Experts of a small language model.
Size: 11 layers, width 128.
Experts: 32 SwiGLU neurons an expert, 4 picks a token, a shared expert of 64 neurons.
Training: 546M tokens, 7669 steps.
Below are experts of layer 2 (counted from 0) of a mixture-of-experts language model. Rows are named router (the router's row for the expert), gate (a neuron's input weights, with its number), up (a neuron's input weights, with its number), down (a neuron's output weights, with its number) and show model dimensions 0-127. Each number is 200 + 30 x the weight over its row's rms, rounded and kept within 0 to 999.
After each expert's rows: "comes after" lists some tokens at least twice as common just before its tokens as in all text. This comes from a sample of Wikipedia text that the model never trained on. Tokens count by the router's weight.

# expert 15
router,265,220,197,233,167,173,194,186,199,193,221,225,276,210,208,191,193,188,140,150,185,218,146,200,251,175,172,176,188,194,157,222,231,195,145,179,226,171,162,195,184,222,197,206,236,178,205,252,225,171,191,258,161,264,136,210,185,241,206,191,187,203,176,246,209,194,225,218,259,180,181,174,255,231,180,205,201,233,245,161,185,221,176,242,170,152,202,186,212,187,234,235,150,219,168,182,270,186,200,193,200,178,178,214,242,171,239,168,231,182,199,223,227,211,202,233,234,223,193,197,173,207,238,189,217,222,253,198
gate0,148,215,200,224,177,199,219,200,188,191,191,242,236,142,183,190,175,220,218,249,234,176,130,201,197,205,205,254,163,184,212,175,212,189,207,217,244,209,175,203,188,173,196,213,214,227,151,157,156,207,144,204,211,194,230,233,149,192,202,230,200,241,246,201,203,249,193,160,181,210,195,208,195,183,216,213,207,208,252,242,212,254,155,225,228,149,203,194,182,210,231,222,171,220,175,239,220,191,223,241,190,186,215,213,274,232,183,235,231,212,191,228,150,223,181,251,271,144,256,191,238,203,259,195,162,235,204,234
up0,161,221,250,206,186,232,162,232,205,148,167,234,145,229,155,207,196,196,232,261,241,181,204,209,199,199,182,211,211,146,183,197,193,167,175,193,254,198,177,197,213,204,243,237,207,232,210,197,167,181,152,195,179,205,190,220,175,171,249,273,197,214,179,213,219,229,194,178,212,173,204,151,193,199,241,273,162,227,221,256,142,212,129,226,207,187,256,197,186,195,243,212,206,244,220,207,215,229,186,175,219,192,305,184,190,178,190,208,186,234,209,196,171,196,243,222,211,215,208,190,195,151,199,196,151,168,189,210
down0,177,187,207,227,172,232,218,196,202,201,192,193,222,203,212,174,202,161,191,208,201,205,170,240,188,216,208,227,226,207,170,157,169,235,152,214,189,205,163,210,172,177,205,200,199,175,226,239,214,260,193,234,239,247,210,182,199,189,214,190,186,199,245,233,220,215,230,178,222,234,199,99,176,220,158,197,165,126,252,194,215,215,183,209,168,229,301,233,181,217,158,190,172,200,236,228,171,158,183,145,193,212,254,226,188,193,195,262,229,179,176,208,205,189,271,182,171,169,159,180,183,199,238,152,205,255,207,211
comes after: " |", " 4", " 6", " 3", " 2", " 5"

# expert 188
router,227,244,228,205,155,180,177,203,222,184,218,228,277,183,220,187,189,163,157,202,188,217,150,200,219,169,195,232,170,247,199,184,210,244,181,186,180,93,176,224,115,161,238,150,234,155,251,185,187,198,197,212,192,185,183,193,196,226,221,200,171,155,178,246,181,229,215,203,229,190,180,168,190,227,193,236,164,195,231,186,219,194,190,229,174,142,186,210,174,218,200,235,212,228,180,143,248,238,179,180,195,207,195,221,259,191,228,179,228,144,201,250,196,197,141,206,209,196,175,216,201,183,234,187,235,225,232,212
gate0,254,198,186,190,175,204,213,168,212,160,209,205,248,172,208,147,183,197,236,190,221,215,212,172,211,208,219,148,227,237,133,212,165,203,188,166,157,178,164,148,195,192,188,206,199,143,206,171,237,150,222,266,235,202,154,205,146,222,211,145,193,195,225,222,151,179,181,187,220,179,191,223,159,248,204,178,196,161,217,227,206,218,181,200,181,242,170,203,200,278,201,203,158,256,215,135,203,188,164,214,181,147,199,254,236,198,271,209,207,191,221,194,189,179,213,176,253,203,238,180,164,191,173,214,206,211,239,181
up0,161,197,205,165,164,178,216,190,211,194,201,172,189,230,159,193,179,216,250,233,154,191,240,178,154,232,189,207,211,190,159,228,133,199,216,140,187,226,194,145,214,209,190,221,193,127,240,182,245,148,214,224,244,213,172,208,202,201,178,186,180,218,251,200,173,162,220,176,240,160,202,256,171,248,170,173,246,155,231,207,208,207,204,207,188,216,180,206,239,253,211,203,185,221,172,116,228,185,138,200,233,181,231,201,234,190,222,202,184,206,180,203,153,199,259,194,210,204,209,215,148,182,172,238,213,209,260,179
down0,224,235,183,218,180,185,200,159,188,191,269,209,231,175,215,224,182,194,177,230,232,202,194,226,194,189,208,163,225,239,168,193,146,204,236,165,232,240,151,189,216,171,258,174,212,213,195,232,157,257,184,221,190,232,169,277,198,232,218,221,184,199,181,195,204,222,289,240,188,186,153,202,216,241,240,202,179,132,225,229,228,178,224,211,219,215,191,205,185,176,225,179,201,177,189,187,269,193,198,286,266,210,198,215,207,181,193,201,144,129,203,208,204,234,201,215,231,169,178,206,201,201,183,166,187,153,197,197
comes after: " |", "}", " MPC", "2", " /", "^{"

# expert 67
router,206,277,174,211,174,187,219,235,235,224,210,235,210,166,212,311,214,180,188,244,242,170,151,182,211,195,223,184,207,176,212,202,209,201,184,174,198,131,166,207,182,161,197,218,197,175,231,221,239,167,156,219,171,208,201,199,193,195,200,248,209,207,172,227,193,165,152,247,224,200,158,195,203,213,220,231,240,253,227,217,164,216,143,250,109,172,178,182,167,211,192,183,202,212,177,192,178,156,197,222,135,217,139,199,228,199,246,176,215,166,225,195,177,192,161,189,199,211,197,193,183,217,184,224,258,197,218,197
gate0,243,178,211,266,172,174,236,216,247,198,178,179,183,205,217,163,196,177,207,160,199,164,199,142,216,221,177,188,257,174,211,236,219,209,209,210,225,194,173,259,212,181,194,199,176,206,165,176,174,151,164,230,263,169,142,180,179,194,223,175,210,220,156,218,183,184,219,149,190,196,204,241,213,236,180,182,200,208,145,169,228,185,204,230,199,165,144,135,165,222,221,205,166,221,207,196,214,211,154,241,199,233,180,206,218,219,196,274,187,221,217,166,277,232,189,200,180,241,156,211,166,202,178,150,204,245,250,203
up0,200,165,171,195,222,197,173,211,219,192,182,231,202,200,184,205,207,234,253,202,156,246,229,183,187,183,170,214,189,182,216,277,229,187,235,192,180,267,233,144,170,227,197,166,236,198,233,215,231,210,244,155,202,184,210,214,198,235,166,206,206,179,220,180,196,204,219,176,253,199,174,234,215,146,227,161,189,253,174,218,191,243,167,142,194,211,229,208,224,183,200,163,207,211,243,179,151,229,197,193,206,174,228,226,150,184,210,137,185,189,119,215,185,178,252,206,218,210,241,153,142,184,165,224,146,230,253,193
down0,244,221,132,216,236,190,234,184,199,242,193,152,215,195,150,180,195,229,242,180,186,252,176,222,231,199,201,223,216,149,160,197,203,261,165,244,228,188,185,258,212,197,193,182,160,192,235,219,200,162,232,187,173,163,211,239,118,228,216,189,191,185,159,199,230,214,233,197,244,208,245,159,174,229,186,194,213,162,265,209,158,198,216,208,133,220,198,195,257,181,236,217,194,207,188,166,195,190,186,233,197,196,231,182,151,248,216,197,232,170,199,222,268,201,198,192,246,232,179,188,201,243,165,193,239,226,207,221
comes after: " 0", " |", " ", " 1", " 2", " 3"

# expert 201
router,208,235,148,217,175,178,235,207,255,226,212,197,211,165,242,278,254,168,155,230,233,194,210,198,211,189,213,190,185,153,148,169,208,206,194,165,212,195,176,202,147,201,239,222,207,199,233,236,198,181,158,236,190,223,174,206,190,196,201,202,267,172,162,242,198,208,180,220,209,163,170,212,198,190,211,216,216,184,260,190,180,220,184,250,148,186,190,200,157,171,206,153,207,250,181,134,189,188,177,265,199,214,144,218,192,209,248,157,146,173,180,232,223,211,201,248,216,261,203,171,164,215,190,203,246,210,217,235
gate0,181,222,237,199,182,205,222,238,200,211,196,206,181,226,123,231,255,225,208,198,189,188,274,191,196,210,192,115,183,216,215,273,160,224,194,207,228,221,195,164,211,174,169,152,185,219,219,211,259,210,162,201,207,177,187,177,220,238,180,192,173,264,206,241,253,231,196,186,182,129,238,229,200,195,193,225,224,202,210,229,176,246,172,185,184,204,213,207,210,156,183,143,170,231,195,226,217,152,206,209,160,211,163,205,202,180,279,160,218,194,222,165,242,196,206,226,209,190,227,138,249,205,238,203,182,188,177,219
up0,212,184,204,198,162,184,207,196,174,158,214,190,245,194,171,184,217,189,181,247,198,167,200,218,199,157,186,163,222,158,137,189,167,223,257,101,178,194,198,204,216,207,179,263,121,178,225,203,205,180,225,246,205,244,226,195,182,225,209,163,231,210,233,169,198,180,184,208,199,213,153,196,239,191,225,221,181,224,164,229,205,133,135,229,189,213,132,210,251,283,221,184,222,127,210,201,225,153,201,217,182,223,203,223,196,225,240,182,192,222,192,165,201,204,193,199,194,219,169,229,195,201,169,192,157,197,189,176
down0,206,184,150,206,199,222,210,170,205,196,212,177,230,203,236,191,176,278,245,231,207,174,243,205,251,203,209,211,215,184,207,271,228,200,171,141,237,144,189,172,186,161,195,178,196,202,229,180,188,236,201,223,198,216,198,189,185,223,177,186,166,171,187,162,165,214,234,223,183,183,113,180,215,221,137,241,233,172,178,250,214,244,220,162,237,197,184,187,228,206,215,164,197,164,222,238,211,220,246,185,157,244,187,153,177,210,212,230,202,175,216,124,154,200,210,264,154,203,207,177,200,219,238,199,171,163,169,183
comes after: " |", " well", " such", "|", " was", "'"

# expert 209
router,209,243,147,213,173,184,231,205,254,236,207,200,209,163,232,277,252,173,151,223,229,197,205,201,213,184,218,191,191,154,154,166,204,201,187,167,209,198,176,202,145,195,240,226,202,204,239,241,196,185,152,240,175,224,173,205,189,194,197,211,271,172,162,234,203,207,178,222,216,169,171,215,199,190,211,206,219,184,255,189,186,224,187,250,153,183,191,198,152,170,206,156,205,252,180,134,191,188,182,267,196,221,140,222,195,209,250,151,167,170,182,223,208,219,194,250,220,263,199,169,165,215,182,201,244,206,211,239
gate0,187,196,246,177,200,220,230,234,217,156,239,221,194,157,184,172,242,245,174,180,198,200,189,171,178,204,209,215,220,248,183,208,236,195,145,200,239,207,232,144,222,193,190,167,188,198,205,210,192,146,185,210,188,196,217,235,174,216,167,204,208,119,212,190,184,245,190,216,192,243,202,248,201,184,237,235,190,211,171,269,207,208,160,191,203,159,204,217,147,165,172,208,216,139,153,148,205,244,161,160,135,228,206,182,232,218,182,255,238,198,172,193,151,153,203,219,173,137,252,209,224,202,183,201,146,189,177,207
up0,234,180,205,191,205,223,241,157,177,191,191,205,186,197,166,190,256,205,230,196,155,214,219,196,260,184,248,184,217,152,204,170,232,166,257,210,240,199,163,180,199,247,228,195,192,167,224,254,178,190,193,216,193,245,249,203,185,149,199,200,182,197,206,192,192,189,205,218,158,220,288,254,235,216,176,193,191,190,179,234,223,246,194,197,224,209,174,164,254,196,210,150,251,176,161,179,237,205,191,248,138,219,201,160,248,217,182,178,252,150,196,252,207,213,200,180,191,206,219,223,246,213,211,279,171,214,204,208
down0,173,200,216,223,180,195,185,196,175,226,205,241,220,168,167,256,197,186,150,243,182,244,207,173,173,230,218,138,210,208,205,259,210,246,194,167,219,205,183,233,158,182,165,230,212,195,218,242,209,184,144,216,177,132,184,175,186,240,205,200,264,213,231,214,151,188,185,184,125,179,115,140,175,161,258,172,163,218,213,212,215,198,193,227,217,173,183,216,197,209,225,184,217,223,168,246,225,145,194,214,238,168,241,188,194,222,207,181,230,203,204,166,213,213,220,190,177,198,213,185,148,188,202,135,221,197,241,228
comes after: " ", " $", " and", " which", " L", " +"

# expert 163
router,202,231,148,220,178,180,238,203,250,230,211,199,213,167,233,274,257,167,160,222,237,195,210,197,212,188,210,182,185,148,149,161,208,219,196,165,212,191,177,201,150,197,235,224,200,194,244,236,193,177,146,233,181,224,172,204,188,194,199,213,265,171,161,239,195,206,181,222,211,162,175,214,197,194,209,219,216,189,265,200,185,221,183,252,148,187,185,197,163,174,206,158,202,255,183,133,193,191,186,265,197,214,143,219,193,208,248,155,156,170,181,229,231,209,195,244,214,263,209,176,169,220,187,207,246,207,218,235
gate0,190,203,176,227,229,250,193,180,217,198,218,192,227,228,193,254,292,213,222,207,240,138,191,178,197,159,156,176,207,172,209,250,213,215,218,232,204,191,135,239,212,217,192,200,191,191,235,236,206,187,195,280,164,255,226,201,163,188,241,187,159,155,132,192,236,193,231,212,182,181,190,215,166,189,226,219,188,211,225,208,156,138,216,259,198,214,203,203,184,209,195,146,205,220,180,188,212,137,236,188,198,210,181,230,192,186,131,229,196,179,224,211,197,185,182,200,178,147,158,215,239,224,153,162,183,189,234,211
up0,111,224,207,174,199,207,189,204,224,191,193,176,166,189,237,217,210,266,195,219,215,249,164,211,215,283,168,205,222,218,132,214,228,171,212,179,253,267,205,120,198,208,211,181,230,185,177,223,168,211,206,188,190,189,213,180,138,211,231,224,183,215,217,255,240,201,235,193,184,165,224,200,167,169,185,183,214,181,186,245,188,244,130,188,197,181,177,220,195,182,191,236,223,181,226,145,197,186,187,185,207,248,207,211,220,222,144,226,216,238,201,206,183,197,168,197,274,235,166,211,168,182,191,161,174,197,231,197
down0,221,186,251,231,182,198,200,237,204,147,189,126,229,185,166,226,184,201,203,216,210,256,198,229,215,150,170,158,176,191,212,177,169,131,201,192,218,210,222,215,211,237,213,252,254,191,160,228,232,230,186,186,206,181,234,136,223,209,203,181,208,181,199,209,184,177,186,260,185,267,222,251,190,201,247,241,182,194,231,236,169,204,244,170,239,204,239,220,244,203,212,211,214,193,258,148,221,134,164,158,189,193,214,239,188,200,219,206,200,212,189,192,166,199,229,191,188,265,220,161,254,218,210,148,187,213,207,206
comes after: " |", "|", "ation", "s", " part", "In"

# expert 79
router,222,217,208,220,234,186,227,241,182,239,194,172,327,185,187,241,245,176,156,197,212,174,220,211,201,223,237,174,211,180,233,195,236,209,202,224,202,156,205,234,201,213,185,229,231,184,271,200,218,194,189,230,172,195,181,276,162,197,161,256,220,192,186,207,190,213,162,193,208,170,167,213,241,239,175,209,192,247,227,217,183,227,172,218,204,215,133,176,180,186,238,217,159,164,184,162,228,228,180,181,143,222,184,228,270,188,209,173,276,210,218,209,214,177,213,206,236,191,190,192,193,185,226,160,187,165,219,207
gate0,178,175,187,189,140,185,211,189,200,189,208,235,232,224,212,193,212,237,166,208,170,222,161,230,176,172,187,256,228,161,138,211,198,189,175,159,187,228,141,203,153,287,178,186,197,212,137,215,181,198,182,153,206,233,197,217,252,200,167,159,221,180,210,241,204,167,235,171,207,176,213,135,205,178,234,184,155,234,168,184,166,214,255,231,205,163,188,250,172,195,199,157,226,182,207,195,240,186,198,234,180,193,213,196,196,131,248,201,191,192,156,217,226,228,200,179,271,218,187,195,229,212,206,230,196,231,252,167
up0,178,198,157,197,198,177,229,213,218,236,199,224,213,205,207,195,215,173,261,181,222,213,165,159,173,209,234,204,199,160,197,224,157,243,199,214,255,158,264,176,152,221,236,234,237,193,192,187,189,270,220,215,222,183,160,227,203,250,230,176,170,229,192,120,231,258,206,194,167,197,183,177,184,177,174,220,250,153,184,241,209,177,227,196,201,185,239,199,180,232,169,269,237,237,225,207,199,233,210,200,240,218,168,184,189,200,223,238,227,212,216,128,171,203,237,142,134,192,192,166,215,172,199,184,178,221,204,198
down0,167,173,175,187,236,220,198,213,211,202,219,245,202,175,198,193,215,215,168,147,187,167,207,139,166,186,194,278,225,161,217,255,208,186,307,172,222,155,223,157,208,200,245,200,234,198,251,210,223,233,180,191,183,225,182,197,202,256,182,190,178,180,177,204,237,139,162,188,233,201,224,227,239,209,194,231,218,155,199,215,177,163,190,200,131,164,186,216,149,197,157,240,223,220,197,188,186,263,187,143,153,209,185,194,186,208,188,200,202,174,177,206,260,203,203,179,159,183,186,182,210,228,184,195,203,259,214,171
comes after: " |", "|", ":", " /", ";", " on"

# expert 62
router,224,198,207,127,216,232,203,185,181,170,221,197,245,194,244,190,233,189,152,182,244,211,139,200,214,182,242,210,188,191,220,214,255,237,196,201,220,211,219,212,190,220,270,238,172,202,207,199,216,141,207,226,166,225,178,253,205,227,178,216,231,232,189,207,149,237,166,221,200,228,140,199,235,184,197,175,261,214,204,212,242,248,187,237,219,191,109,223,179,204,211,226,161,168,207,161,225,188,194,166,183,192,172,175,206,183,240,168,238,204,161,271,226,215,177,179,205,205,246,166,216,200,226,226,252,175,206,157
gate0,224,185,200,185,211,186,195,130,251,239,157,193,159,173,232,137,225,208,194,209,217,222,222,200,201,184,187,182,143,241,188,194,231,181,201,164,176,251,256,247,197,130,190,235,192,186,199,178,163,145,212,250,160,217,203,256,158,219,239,235,182,169,214,206,184,184,198,217,238,165,189,227,208,161,221,253,233,215,182,175,245,247,265,174,263,208,184,140,189,214,183,211,231,204,213,172,178,149,201,185,174,230,210,244,188,214,185,222,219,196,210,205,160,153,178,208,210,208,203,218,232,241,219,168,209,163,231,203
up0,229,236,213,195,238,285,174,196,199,236,215,190,194,227,203,161,171,177,197,245,189,276,214,205,182,218,203,267,199,262,190,194,204,211,208,179,192,245,250,220,225,201,210,210,193,236,197,229,224,168,224,255,162,216,200,213,242,215,174,253,224,248,145,233,224,223,124,219,196,202,193,231,184,172,242,158,204,211,185,226,205,187,213,232,247,228,201,225,225,199,229,163,198,222,216,216,157,246,156,145,197,170,169,182,230,236,192,169,267,212,205,182,214,192,191,193,155,203,218,184,227,242,189,166,234,225,167,163
down0,200,175,176,181,239,193,190,232,169,234,206,224,200,174,202,241,179,225,247,145,206,237,167,215,191,175,171,222,225,168,184,230,200,207,252,193,217,156,181,125,136,199,195,150,220,205,198,264,172,186,191,220,150,195,236,193,225,244,200,156,158,207,194,231,247,153,192,215,210,188,194,262,193,208,191,182,144,162,193,192,120,236,199,212,193,226,211,231,222,238,236,186,173,231,214,225,195,186,244,177,235,227,201,184,191,252,222,194,246,173,231,161,196,232,198,175,165,218,162,197,225,205,245,243,146,166,227,191
comes after: " the", " his", "'s", " The", " a", " was"

# expert 194
router,214,205,156,195,182,188,218,193,221,230,195,204,245,138,264,271,255,168,141,250,251,202,178,193,214,183,228,199,162,156,160,180,218,179,201,162,208,196,186,198,160,211,202,200,218,211,221,215,168,199,158,218,173,222,157,224,152,214,188,229,267,171,126,252,192,194,191,210,182,168,178,225,183,187,203,228,195,185,256,190,181,235,172,238,144,203,203,201,150,193,221,176,207,248,189,157,195,200,190,236,192,199,141,203,174,196,262,179,184,181,196,236,237,224,153,236,236,213,198,199,162,215,175,169,244,215,214,217
gate0,145,254,180,192,240,134,212,214,196,187,193,212,235,202,214,187,236,199,194,154,216,218,132,183,187,147,195,202,172,213,181,174,220,232,204,194,224,232,189,192,179,227,209,182,241,203,186,198,167,195,222,206,162,215,187,138,160,183,184,195,236,166,177,232,160,250,140,233,231,195,212,177,149,155,202,211,220,204,171,193,159,174,220,188,191,239,251,186,138,200,211,186,261,276,175,159,199,220,208,180,170,200,199,224,153,192,200,228,210,229,223,138,217,202,194,160,212,163,219,247,197,227,200,192,264,231,205,138
up0,180,228,190,195,244,144,209,191,190,228,193,160,223,163,181,174,229,220,240,183,174,184,144,186,173,175,180,162,165,186,193,163,195,236,201,191,128,270,241,199,211,229,212,193,197,207,200,217,179,226,214,244,156,168,231,199,121,168,215,220,224,203,207,199,182,208,185,227,165,201,203,139,153,155,204,153,200,226,219,182,180,207,186,197,179,257,197,158,156,211,189,241,226,201,147,175,222,165,229,240,198,210,181,186,152,225,183,218,198,256,163,252,242,195,193,151,233,163,232,205,211,213,231,195,131,184,203,158
down0,198,240,208,174,229,166,222,188,195,194,207,180,201,178,184,220,219,193,216,234,225,173,196,209,189,212,186,197,193,181,178,224,209,176,215,199,228,165,193,197,139,249,150,216,171,242,228,239,170,224,236,206,223,199,166,212,185,260,183,145,146,210,233,166,221,151,218,202,230,167,181,225,192,153,149,220,214,141,176,182,122,270,195,203,210,188,212,231,207,205,199,198,204,237,218,203,224,245,152,127,226,204,169,185,167,160,219,171,139,237,238,147,192,146,198,198,208,192,189,214,148,151,187,218,211,260,206,160
comes after: " |", "|", " (Japanese:", " person", " Pak", " (199"

# expert 21
router,247,214,209,221,227,202,216,242,191,227,197,179,302,182,197,248,255,173,160,188,218,183,218,202,202,211,227,173,200,178,228,186,232,200,207,209,210,152,216,227,196,209,196,226,228,176,271,197,229,188,169,222,173,177,184,276,167,196,180,257,231,186,187,209,189,203,170,188,225,163,163,203,246,265,169,205,183,238,210,211,189,225,163,221,206,220,130,194,182,193,238,208,164,158,176,163,232,224,175,207,141,219,174,222,267,186,205,172,294,208,221,209,217,180,210,210,242,191,190,198,224,186,219,169,202,170,236,211
gate0,236,201,187,192,224,181,186,224,185,219,225,209,248,140,233,228,194,205,168,231,198,206,204,211,239,170,205,155,208,140,215,153,227,190,113,232,195,163,151,203,238,207,211,210,182,177,200,216,242,178,204,245,235,244,172,162,142,219,172,216,216,205,231,218,180,189,176,171,267,168,230,209,221,227,197,148,207,175,262,218,203,222,178,193,192,179,212,194,265,156,161,149,165,134,238,255,212,184,180,254,229,161,167,226,214,209,200,188,228,179,181,236,219,203,194,227,175,201,204,156,205,209,195,230,204,175,175,242
up0,188,204,213,237,178,260,209,195,180,143,184,215,225,285,164,197,213,154,219,227,199,251,221,162,169,231,181,192,234,223,206,223,183,145,277,198,183,270,227,200,201,171,211,183,196,202,238,182,176,211,245,190,152,181,188,233,212,214,224,188,226,187,151,183,210,179,253,165,159,196,163,213,184,196,202,226,132,177,117,230,183,201,214,173,220,225,150,220,184,200,210,205,173,220,155,214,195,241,230,174,198,210,193,187,219,215,194,231,159,178,217,153,188,159,187,200,205,174,140,182,221,162,171,162,193,213,246,210
down0,173,222,174,252,108,216,205,174,215,182,192,199,195,224,198,249,213,168,241,133,196,211,189,228,193,211,186,225,200,261,205,200,193,180,186,197,234,193,222,171,136,198,210,148,207,153,179,222,219,222,193,234,152,176,161,208,219,195,185,186,186,238,186,237,196,176,208,193,147,188,154,192,164,208,213,248,194,242,220,182,163,179,223,235,180,195,198,238,163,223,169,201,197,256,188,172,170,209,232,169,190,202,182,202,237,243,211,191,190,176,216,174,231,200,141,190,235,202,160,196,160,245,163,263,171,297,215,173
comes after: " |", "|", ":", ";", " on", " /"

# expert 50
router,207,247,248,196,214,213,219,238,176,207,176,230,210,173,231,194,226,202,189,201,221,205,180,167,233,162,201,195,169,168,200,214,228,192,136,136,224,167,166,263,132,179,189,219,178,191,248,215,187,177,194,235,178,190,189,259,186,171,163,186,242,164,168,227,197,195,203,213,219,198,202,208,230,268,212,211,211,186,269,212,194,211,166,188,196,187,139,221,173,223,228,188,193,237,207,136,172,206,159,209,194,222,164,200,250,201,243,185,220,146,216,226,238,188,191,275,280,241,199,202,201,244,185,222,222,162,195,176
gate0,260,270,193,219,207,202,222,187,155,222,227,202,168,258,207,187,234,183,203,194,216,159,191,192,233,172,248,195,164,155,228,244,184,219,195,194,204,168,151,152,178,179,201,212,213,188,213,128,266,192,162,189,167,189,183,184,196,253,174,172,201,238,210,164,260,173,244,208,229,180,176,179,237,172,170,210,179,238,201,134,177,240,196,199,134,185,196,196,202,243,202,191,199,195,163,199,245,207,193,153,232,250,170,197,172,192,153,230,238,223,202,194,166,230,211,172,143,179,163,190,237,204,153,169,214,180,201,204
up0,253,239,199,209,201,186,174,148,194,214,191,181,212,250,164,195,222,183,135,187,270,210,166,170,282,204,250,174,175,179,204,185,145,234,171,204,217,190,213,186,222,228,201,181,213,236,226,162,202,178,204,213,212,222,214,216,214,204,248,161,200,234,207,232,212,217,215,182,192,165,159,208,222,144,201,233,178,228,205,144,226,230,144,201,188,188,187,152,230,245,205,256,167,219,184,243,201,236,229,191,228,248,227,190,122,162,196,165,238,248,219,208,185,180,178,195,171,170,250,202,173,183,190,235,244,204,209,227
down0,220,261,239,185,272,230,203,187,204,193,143,238,184,251,178,208,197,215,181,239,172,253,209,189,228,234,206,193,272,198,174,187,205,237,179,169,238,206,168,210,210,143,237,188,212,219,201,204,154,228,202,172,193,165,153,197,192,203,136,197,235,181,210,183,182,217,251,233,184,216,192,194,230,170,231,186,191,234,193,247,208,218,166,193,165,200,171,181,197,155,142,178,204,178,190,242,185,228,221,186,207,211,181,136,183,186,224,175,202,216,170,135,204,123,233,214,195,242,181,248,163,246,153,205,234,197,211,233
comes after: "\n", " |", ".", "==", " ==", " ="

# expert 151
router,213,242,210,195,188,189,170,206,157,203,221,226,269,200,219,210,282,161,183,169,202,161,196,195,220,202,201,186,157,209,221,215,213,201,134,169,194,157,219,231,145,192,221,177,186,173,244,193,210,152,138,252,157,208,154,248,213,221,179,233,242,216,200,271,225,182,206,213,202,184,218,228,244,193,232,204,188,227,238,203,178,189,187,196,179,212,193,213,150,250,208,237,203,191,171,195,225,184,197,202,159,243,163,246,222,198,239,124,243,210,215,182,201,242,151,209,246,239,206,185,199,207,167,241,222,167,201,243
gate0,178,215,220,211,196,238,204,189,249,252,217,187,198,206,189,222,161,207,175,225,210,210,190,184,230,212,193,211,213,206,187,182,220,230,161,244,213,151,187,248,197,182,176,207,202,194,207,254,152,165,262,253,204,170,205,189,272,234,208,177,147,173,240,211,154,180,154,134,153,200,221,182,186,266,203,134,182,200,237,222,183,240,199,205,217,215,207,210,184,212,167,167,200,164,240,187,171,209,155,164,181,192,194,168,203,195,227,277,188,199,233,166,180,209,176,121,226,185,169,196,215,179,243,147,225,211,227,158
up0,194,226,193,258,194,165,204,201,238,222,180,244,258,217,195,214,181,241,207,220,201,177,203,231,142,159,242,208,260,165,200,186,197,213,202,234,254,203,212,212,186,193,253,259,219,164,171,184,201,194,236,204,167,205,239,182,185,197,177,211,201,194,197,220,203,168,178,187,199,169,134,207,176,202,218,248,186,255,230,126,234,205,232,185,119,208,263,197,214,156,233,201,260,189,158,235,220,217,155,221,184,196,224,171,218,213,240,239,181,148,175,213,218,172,187,214,178,205,228,225,154,205,246,206,221,192,244,169
down0,172,205,179,182,191,187,177,205,210,158,197,204,229,193,244,273,219,189,219,137,228,141,202,199,152,196,156,143,228,215,222,128,162,196,173,190,202,249,184,229,150,187,240,160,247,231,261,219,194,197,219,258,206,213,227,212,202,140,225,159,227,245,182,204,192,211,164,221,235,199,208,205,165,251,212,193,228,174,268,184,193,200,141,218,187,219,161,210,186,190,195,221,217,195,225,216,158,187,167,213,242,179,197,172,212,224,209,203,190,208,221,218,211,145,209,155,243,183,233,205,170,231,188,185,163,140,197,237
comes after: " ", " 0", " —", " 1", " 2", " 3"

# expert 52
router,224,201,211,200,185,163,246,241,210,172,229,161,180,165,225,229,246,204,202,153,215,161,182,190,230,236,204,228,166,251,184,175,218,229,159,155,219,192,190,216,193,208,235,226,198,197,204,195,198,186,166,208,185,205,199,219,189,173,185,236,247,211,212,233,151,219,204,178,237,196,136,168,180,235,150,198,165,219,238,196,182,236,172,214,206,161,166,152,185,208,229,242,112,233,190,142,203,156,172,243,146,218,172,240,240,199,221,184,207,210,201,210,229,195,198,235,192,257,265,165,181,225,229,161,166,136,201,230
gate0,228,202,187,196,233,219,228,252,173,200,260,195,172,212,202,213,215,175,153,206,209,260,200,166,156,206,209,230,227,244,188,172,202,216,209,211,169,208,233,163,211,191,179,174,179,179,208,215,203,188,249,159,241,209,220,216,206,204,200,200,211,176,178,197,241,195,181,253,201,270,218,180,176,221,201,187,146,210,187,232,128,251,172,110,163,202,145,182,221,226,138,207,153,208,199,222,174,199,203,238,200,219,152,194,270,257,243,202,208,213,198,208,239,221,171,249,178,168,208,145,183,186,182,186,158,202,167,167
up0,167,133,230,203,207,215,236,197,180,186,159,228,225,206,200,193,176,222,256,240,259,165,209,231,206,175,236,188,204,239,206,228,218,164,150,197,195,205,197,210,220,253,164,265,171,221,194,213,176,180,162,175,187,202,168,175,215,147,168,174,192,178,216,209,231,193,170,165,145,141,218,232,219,220,185,226,274,207,188,211,268,177,223,245,239,227,230,182,210,205,185,172,231,171,152,166,202,203,162,172,210,199,204,206,164,181,162,232,244,260,213,192,224,276,216,170,220,244,151,176,205,227,212,195,196,221,198,191
down0,170,203,258,196,241,151,171,219,216,265,190,254,168,156,194,178,230,183,205,159,141,215,226,178,190,242,179,199,236,225,195,202,193,239,194,188,151,212,241,253,227,228,173,256,207,172,232,218,218,190,228,206,172,164,164,163,195,193,178,154,203,168,204,199,205,214,198,191,194,197,163,241,243,184,189,205,240,220,218,146,178,171,164,180,197,172,153,237,191,165,184,221,207,154,190,170,246,258,170,161,190,209,223,228,144,250,163,157,185,208,214,157,224,201,131,177,212,188,199,199,206,185,259,206,199,215,166,166
comes after: " the", " The", "-", " a", "'s", " Best"